config.toml
activation = "squared_relu"
balance_loss = 0.0165
lr_router = 0.00217
Below are experts of layer 5 (counted from 0) of a mixture-of-experts language model. Rows are named router (the router's row for the expert), up (a neuron's input weights, with its number), down (a neuron's output weights, with its number) and show model dimensions 0-95. Each number is 50 + 10 x the weight over its row's rms, rounded and kept within 0 to 99.
After each expert's rows: "comes before" lists some tokens at least twice as common just after its tokens as in all text; "gets" lists some tokens that make up at least twice as much of what it gets as of all text. This comes from a sample of Wikipedia text that the model never trained on. Tokens count by the router's weight.

# expert 145
router:59 46 43 45 59 44 61 59 64 50 48 54 59 60 44 51 50 40 40 39 60 60 47 40 59 61 33 52 57 49 37 40 49 55 60 38 48 65 54 57 64 35 54 42 53 52 43 44 45 34 47 61 36 51 48 55 40 54 42 49 22 63 36 61 53 51 44 50 51 74 46 25 49 44 60 68 73 50 63 32 54 62 40 40 38 67 49 43 42 52 49 48 33 47 44 57
up0:36 49 44 45 47 46 46 48 56 43 68 48 41 45 38 64 45 58 62 47 54 50 48 36 45 71 51 35 49 62 47 63 50 39 49 56 49 47 40 36 53 41 70 39 63 53 33 45 44 64 48 55 39 45 53 44 53 46 58 40 50 45 63 65 55 56 51 50 84 51 57 47 40 46 41 54 59 20 61 62 54 31 49 47 33 46 64 50 45 44 51 50 65 62 58 65
down0:47 38 39 51 52 39 48 59 41 50 56 38 52 31 38 61 31 51 49 55 45 47 66 37 56 39 47 57 70 57 34 44 26 41 57 43 34 53 54 58 57 35 66 41 65 53 65 44 54 64 42 54 48 40 55 42 39 40 44 56 57 66 64 58 65 42 67 48 38 52 57 46 41 25 44 34 54 53 53 53 41 46 47 57 40 50 52 38 50 36 43 54 66 59 55 52
comes before: ", ", "\n", ". ", ".", "'", "\n\n"
gets: "a", "ia", "States", "land", "ation", "England"

# expert 156
router:52 51 50 36 37 33 58 59 68 49 59 43 53 35 47 45 58 50 51 48 30 56 53 42 50 65 42 58 49 38 39 56 33 53 58 38 54 65 63 62 51 39 41 52 51 50 61 44 52 41 50 34 47 42 39 55 44 46 24 50 44 32 47 49 47 36 45 40 44 49 55 43 67 45 73 63 60 37 56 38 49 58 49 62 49 62 48 44 45 78 43 37 42 43 63 64
up0:47 48 49 53 50 46 53 49 60 42 45 46 58 30 50 45 41 58 33 46 31 58 59 47 65 49 47 49 54 36 42 46 59 65 37 50 48 51 46 65 45 48 55 42 63 47 51 46 36 49 36 41 65 50 39 67 22 38 45 39 52 61 48 58 52 06 41 45 39 47 52 52 44 44 57 53 57 42 39 63 40 53 32 41 51 65 41 63 45 53 44 52 53 54 46 61
down0:67 52 71 52 54 63 53 59 35 49 42 49 53 52 51 54 37 36 52 45 50 56 48 61 61 43 48 49 51 41 66 28 76 54 45 49 48 61 62 64 45 68 61 45 35 48 59 64 55 54 62 58 53 68 45 39 50 52 53 58 51 65 54 53 46 49 45 51 48 41 55 40 51 32 64 28 49 50 50 46 61 59 33 49 55 32 51 60 72 57 31 68 49 42 51 53
comes before: "201", "202", "200", "199", ", ", "198"
gets: "September ", "May ", "October ", "March ", "January ", "July "

# expert 248
router:39 54 40 54 55 28 48 55 49 57 55 45 65 45 40 46 54 32 55 55 53 65 63 44 37 58 10 48 59 40 47 45 47 51 54 36 48 65 53 63 61 47 51 40 59 50 54 38 42 41 59 55 57 40 54 56 36 47 44 61 38 39 54 50 64 48 47 47 64 57 47 28 52 45 61 54 64 56 50 47 50 59 35 56 42 74 51 60 44 45 27 41 45 36 48 49
up0:54 55 48 64 52 40 47 44 50 62 55 36 32 64 35 31 56 28 53 40 55 56 73 47 39 43 47 40 46 50 53 57 51 53 43 44 70 42 35 59 41 43 47 43 56 64 45 47 48 43 35 57 65 50 55 58 64 62 50 45 62 42 38 56 65 40 48 48 35 46 58 32 59 56 41 51 51 46 70 41 61 46 62 31 65 63 51 64 48 43 61 37 58 39 54 52
down0:50 37 55 40 60 56 55 26 70 39 45 53 59 43 49 53 50 59 53 34 39 72 49 45 53 42 38 65 32 28 48 53 68 59 50 66 67 62 41 37 54 37 38 45 49 52 42 60 47 41 57 52 44 38 61 45 57 47 58 61 57 63 57 44 44 57 50 42 44 37 42 53 50 48 50 70 50 56 48 59 68 49 65 40 54 35 51 64 56 47 45 43 63 54 44 69
comes before: ", ", ". ", "; ", ": ", "\n", ") "
gets: "es", "ed", "s", "a", "e", "y"

# expert 240
router:47 54 46 42 57 33 56 53 61 35 51 52 51 54 43 51 48 57 51 33 34 47 48 50 55 66 50 60 60 56 21 60 31 55 58 48 52 61 52 59 51 43 51 61 57 59 49 34 50 35 46 32 40 50 60 63 43 44 43 56 50 58 57 47 63 37 28 32 57 56 46 36 67 48 66 51 68 61 63 57 62 60 37 41 45 62 42 52 32 63 44 47 52 37 59 50
up0:42 50 42 41 52 47 64 50 50 36 47 51 32 56 37 68 37 50 48 30 61 39 50 53 69 65 52 46 54 44 61 48 42 57 47 47 45 55 45 56 54 53 65 56 54 60 56 66 36 66 37 60 54 55 38 62 49 67 46 46 42 41 62 34 52 43 41 68 61 66 58 51 59 52 49 46 43 41 56 38 20 42 56 53 43 39 39 56 62 43 63 40 45 72 43 45
down0:74 43 37 69 42 46 47 61 47 48 43 45 43 55 60 59 53 48 55 57 42 33 56 28 59 46 38 62 38 67 55 65 35 52 44 41 36 40 51 50 57 34 46 66 63 34 48 55 36 35 51 61 48 39 62 57 45 43 46 41 53 56 40 53 51 56 62 51 49 60 56 55 61 49 51 44 74 60 38 60 38 63 48 48 34 42 55 52 48 40 29 59 53 51 67 49
comes before: "| ", "\n", "(", "|", "- ", "is "
gets: ") ", "\" ", ")", "), ", "\n", "\", "

# expert 180
router:43 45 58 51 62 31 61 75 55 37 52 51 45 33 34 52 62 52 44 34 34 50 49 28 58 65 57 47 52 49 49 57 55 57 51 60 48 50 44 69 54 52 67 60 44 53 53 48 36 37 44 43 45 38 57 37 30 39 38 56 41 44 54 56 55 52 44 41 58 59 44 50 52 52 73 51 65 50 62 38 52 66 43 53 34 52 46 52 44 51 39 44 52 26 58 67
up2:59 40 44 39 45 57 66 71 37 52 43 43 49 38 58 54 48 54 48 53 56 51 40 33 36 38 60 41 66 42 63 60 43 60 56 52 40 38 45 52 64 58 40 61 55 45 42 35 55 42 48 61 34 39 59 49 28 55 39 68 57 46 44 44 45 56 50 55 59 39 43 46 34 47 30 74 66 57 47 60 75 39 52 47 59 48 48 54 55 58 46 64 47 41 56 40
down2:37 49 50 56 39 41 44 46 54 46 46 72 48 46 48 50 35 54 38 40 45 49 61 58 42 41 36 41 37 58 52 56 34 54 50 47 48 46 71 69 33 35 29 29 52 39 40 59 65 49 59 50 33 59 58 53 53 48 41 45 46 43 70 60 61 74 50 55 48 40 45 35 49 60 38 37 72 63 51 44 61 50 43 50 50 57 49 62 43 45 37 59 54 49 55 43
comes before: "by ", "in ", "to ", "the ", "a ", "as "
gets: "ed ", "released ", "made ", "won ", "used ", "played "

# expert 188
router:46 41 52 47 49 32 66 55 50 51 47 42 48 41 41 43 42 60 47 30 51 65 63 45 51 63 53 56 50 49 52 39 40 53 49 42 54 56 53 52 53 41 55 46 56 41 64 32 31 43 55 43 43 61 46 32 46 52 32 50 40 54 62 54 60 42 47 52 47 71 39 29 58 69 57 47 74 52 60 34 56 82 61 40 40 54 43 56 59 50 40 46 35 46 50 59
up0:44 48 62 43 46 51 60 52 38 50 53 46 36 51 38 45 35 52 59 54 53 40 45 49 56 58 43 65 50 46 57 44 45 58 39 42 44 61 77 39 49 50 56 34 36 46 41 28 45 39 47 58 51 20 50 43 46 29 52 56 50 53 56 48 48 46 44 51 54 40 45 44 56 65 61 58 58 34 52 58 52 49 71 48 67 31 53 61 30 45 32 45 32 68 51 49
down0:44 43 63 53 60 38 61 50 60 72 41 52 48 56 64 54 50 58 45 62 59 58 41 60 58 63 34 52 39 44 42 56 70 52 37 53 55 57 58 43 62 39 47 29 64 57 38 50 36 42 49 71 42 48 61 45 58 50 67 43 57 42 57 58 56 45 53 47 50 51 34 50 41 47 54 58 64 36 36 49 59 57 63 58 60 50 35 55 38 32 30 68 45 34 45 47
comes before: "–", ".", ")", ", ", "; ", ":"
gets: "1", "0", "2", "3", "6", "4"

# expert 18
router:54 56 36 38 63 23 58 54 77 57 40 54 56 57 35 49 56 52 43 41 40 61 45 48 43 50 48 45 59 50 37 40 51 53 58 44 48 64 49 66 58 44 36 38 43 57 52 38 48 42 51 57 39 54 60 39 38 39 47 44 35 64 55 56 47 43 47 39 55 69 42 35 52 60 56 52 73 47 57 40 57 56 41 47 48 59 48 55 44 80 35 43 37 46 49 68
up0:41 50 61 50 41 55 40 55 34 28 30 58 55 36 56 61 61 61 56 55 55 62 60 38 38 48 62 37 49 39 41 54 56 53 48 41 58 55 37 43 59 47 45 67 51 34 57 35 49 57 30 59 51 49 46 51 54 52 64 33 36 54 69 44 47 45 59 35 63 51 53 60 36 42 65 52 48 56 57 56 54 60 42 69 42 51 46 53 41 48 33 32 57 27 50 48
down0:65 62 47 45 59 68 52 42 52 59 49 54 53 51 56 41 77 63 73 43 66 52 48 59 56 60 50 43 65 42 49 48 47 65 44 54 42 37 52 48 48 55 28 56 63 50 50 52 62 45 54 39 58 59 58 47 57 57 58 54 48 39 60 50 47 48 38 39 45 53 50 63 45 63 62 49 58 46 42 47 44 39 45 68 33 62 39 52 15 49 50 29 44 41 62 45
comes before: ", ", "'", "\n", ". ", "; ", ": "
gets: "an", "a", "er", "al", "on", "en"

# expert 212
router:52 63 50 46 57 38 56 59 67 44 73 53 60 57 42 67 57 53 48 32 42 53 50 53 60 71 49 55 59 50 35 60 43 55 66 56 63 57 59 59 67 31 48 45 55 50 57 25 45 40 49 39 39 42 51 54 44 36 44 45 47 52 43 40 71 48 35 44 48 57 47 51 67 38 60 42 68 50 68 52 54 59 46 48 34 74 49 47 36 48 43 44 47 50 53 51
up0:47 55 36 44 42 44 52 51 55 64 45 49 32 48 45 51 52 54 51 74 42 21 44 62 57 62 61 44 47 33 54 46 54 44 57 42 45 44 35 54 76 37 39 40 62 58 64 43 64 39 58 42 44 53 53 59 34 52 48 35 78 53 63 35 60 50 57 56 62 34 63 39 57 55 50 44 46 49 64 55 56 43 52 56 31 42 56 46 52 46 49 56 47 39 48 46
down0:46 53 49 53 51 56 40 44 63 53 47 51 52 40 54 39 44 49 47 48 50 50 54 44 53 72 67 51 49 40 39 48 73 64 61 38 63 33 55 53 58 34 46 59 61 60 54 59 42 51 55 60 63 36 63 26 31 60 39 54 30 55 47 30 31 58 62 56 64 52 58 48 33 55 52 74 48 59 49 50 40 53 55 61 44 54 36 38 45 42 54 52 46 61 60 41
comes before: "- ", "| ", "The ", "==", "In ", "== "
gets: "\n", "\n\n", "\" ", "\n  ", ". ", ".\" "

# expert 207
router:44 58 55 44 64 38 54 61 60 48 58 52 66 53 52 52 49 48 47 39 44 61 56 34 44 56 36 46 51 43 52 41 37 43 48 52 51 54 61 58 75 48 52 56 57 46 66 40 44 50 45 45 43 56 49 47 39 56 40 43 28 47 47 51 66 59 25 54 51 65 39 35 55 59 62 69 75 30 59 49 41 61 39 52 38 74 48 52 55 67 37 36 47 38 52 51
up0:63 51 58 51 50 60 64 42 50 59 48 36 57 48 61 55 44 71 52 60 70 54 56 54 60 75 37 39 54 48 48 46 49 57 44 52 62 51 66 42 64 51 56 35 32 53 54 41 58 55 31 48 50 53 54 40 52 64 73 56 55 48 58 54 40 72 55 58 61 56 49 44 57 43 46 40 40 69 63 48 54 52 47 44 51 42 66 36 54 65 35 62 46 71 62 52
down0:67 50 52 48 38 44 43 66 50 55 45 44 43 48 50 41 51 51 48 42 53 60 42 64 40 46 56 61 36 31 45 43 70 46 38 47 39 46 49 61 39 44 43 62 50 62 57 58 60 53 58 40 70 54 49 48 43 48 62 48 52 53 44 42 42 56 42 55 62 60 41 52 24 36 76 61 53 43 53 66 52 23 61 61 47 45 51 41 55 52 66 61 59 34 35 34
comes before: ", ", ". ", ".", ": ", "\n", ") "
gets: "ed", "ing", "s", "es", "4", "5"

# expert 23
router:53 65 49 40 63 47 58 58 65 49 51 47 39 49 47 57 48 48 52 28 53 43 50 33 54 52 53 48 64 49 34 50 44 58 65 53 46 54 41 55 52 46 69 51 66 53 49 44 53 44 66 56 38 48 65 64 46 40 43 53 46 50 50 25 44 38 28 46 45 47 38 37 71 61 61 60 68 53 49 40 48 62 53 37 49 62 38 67 29 51 26 39 40 49 50 52
up0:73 51 53 46 50 60 40 50 51 56 68 42 56 53 41 59 48 46 64 60 53 40 53 66 45 49 44 29 33 41 77 47 42 41 51 63 62 48 64 51 39 47 72 56 38 59 37 40 35 41 70 45 32 48 40 52 45 43 50 50 36 52 66 53 45 47 46 49 41 51 44 43 52 55 69 52 55 66 41 65 48 56 34 33 45 53 52 48 65 55 55 59 37 47 60 52
down0:62 56 44 55 55 68 52 40 34 57 33 39 50 55 47 48 60 61 64 54 40 32 70 47 44 52 55 32 46 51 54 59 62 68 66 39 50 39 56 38 61 45 51 60 54 55 49 51 51 42 35 43 57 45 38 55 49 66 47 61 42 49 47 47 59 75 46 42 54 75 62 42 38 44 52 48 36 62 43 36 65 62 61 58 48 48 46 56 54 56 67 62 48 35 59 45
comes before: "| ", "\n", "is ", "|", "\n\n", "was "
gets: ") ", ")", "| ", "), ", "); ", "; "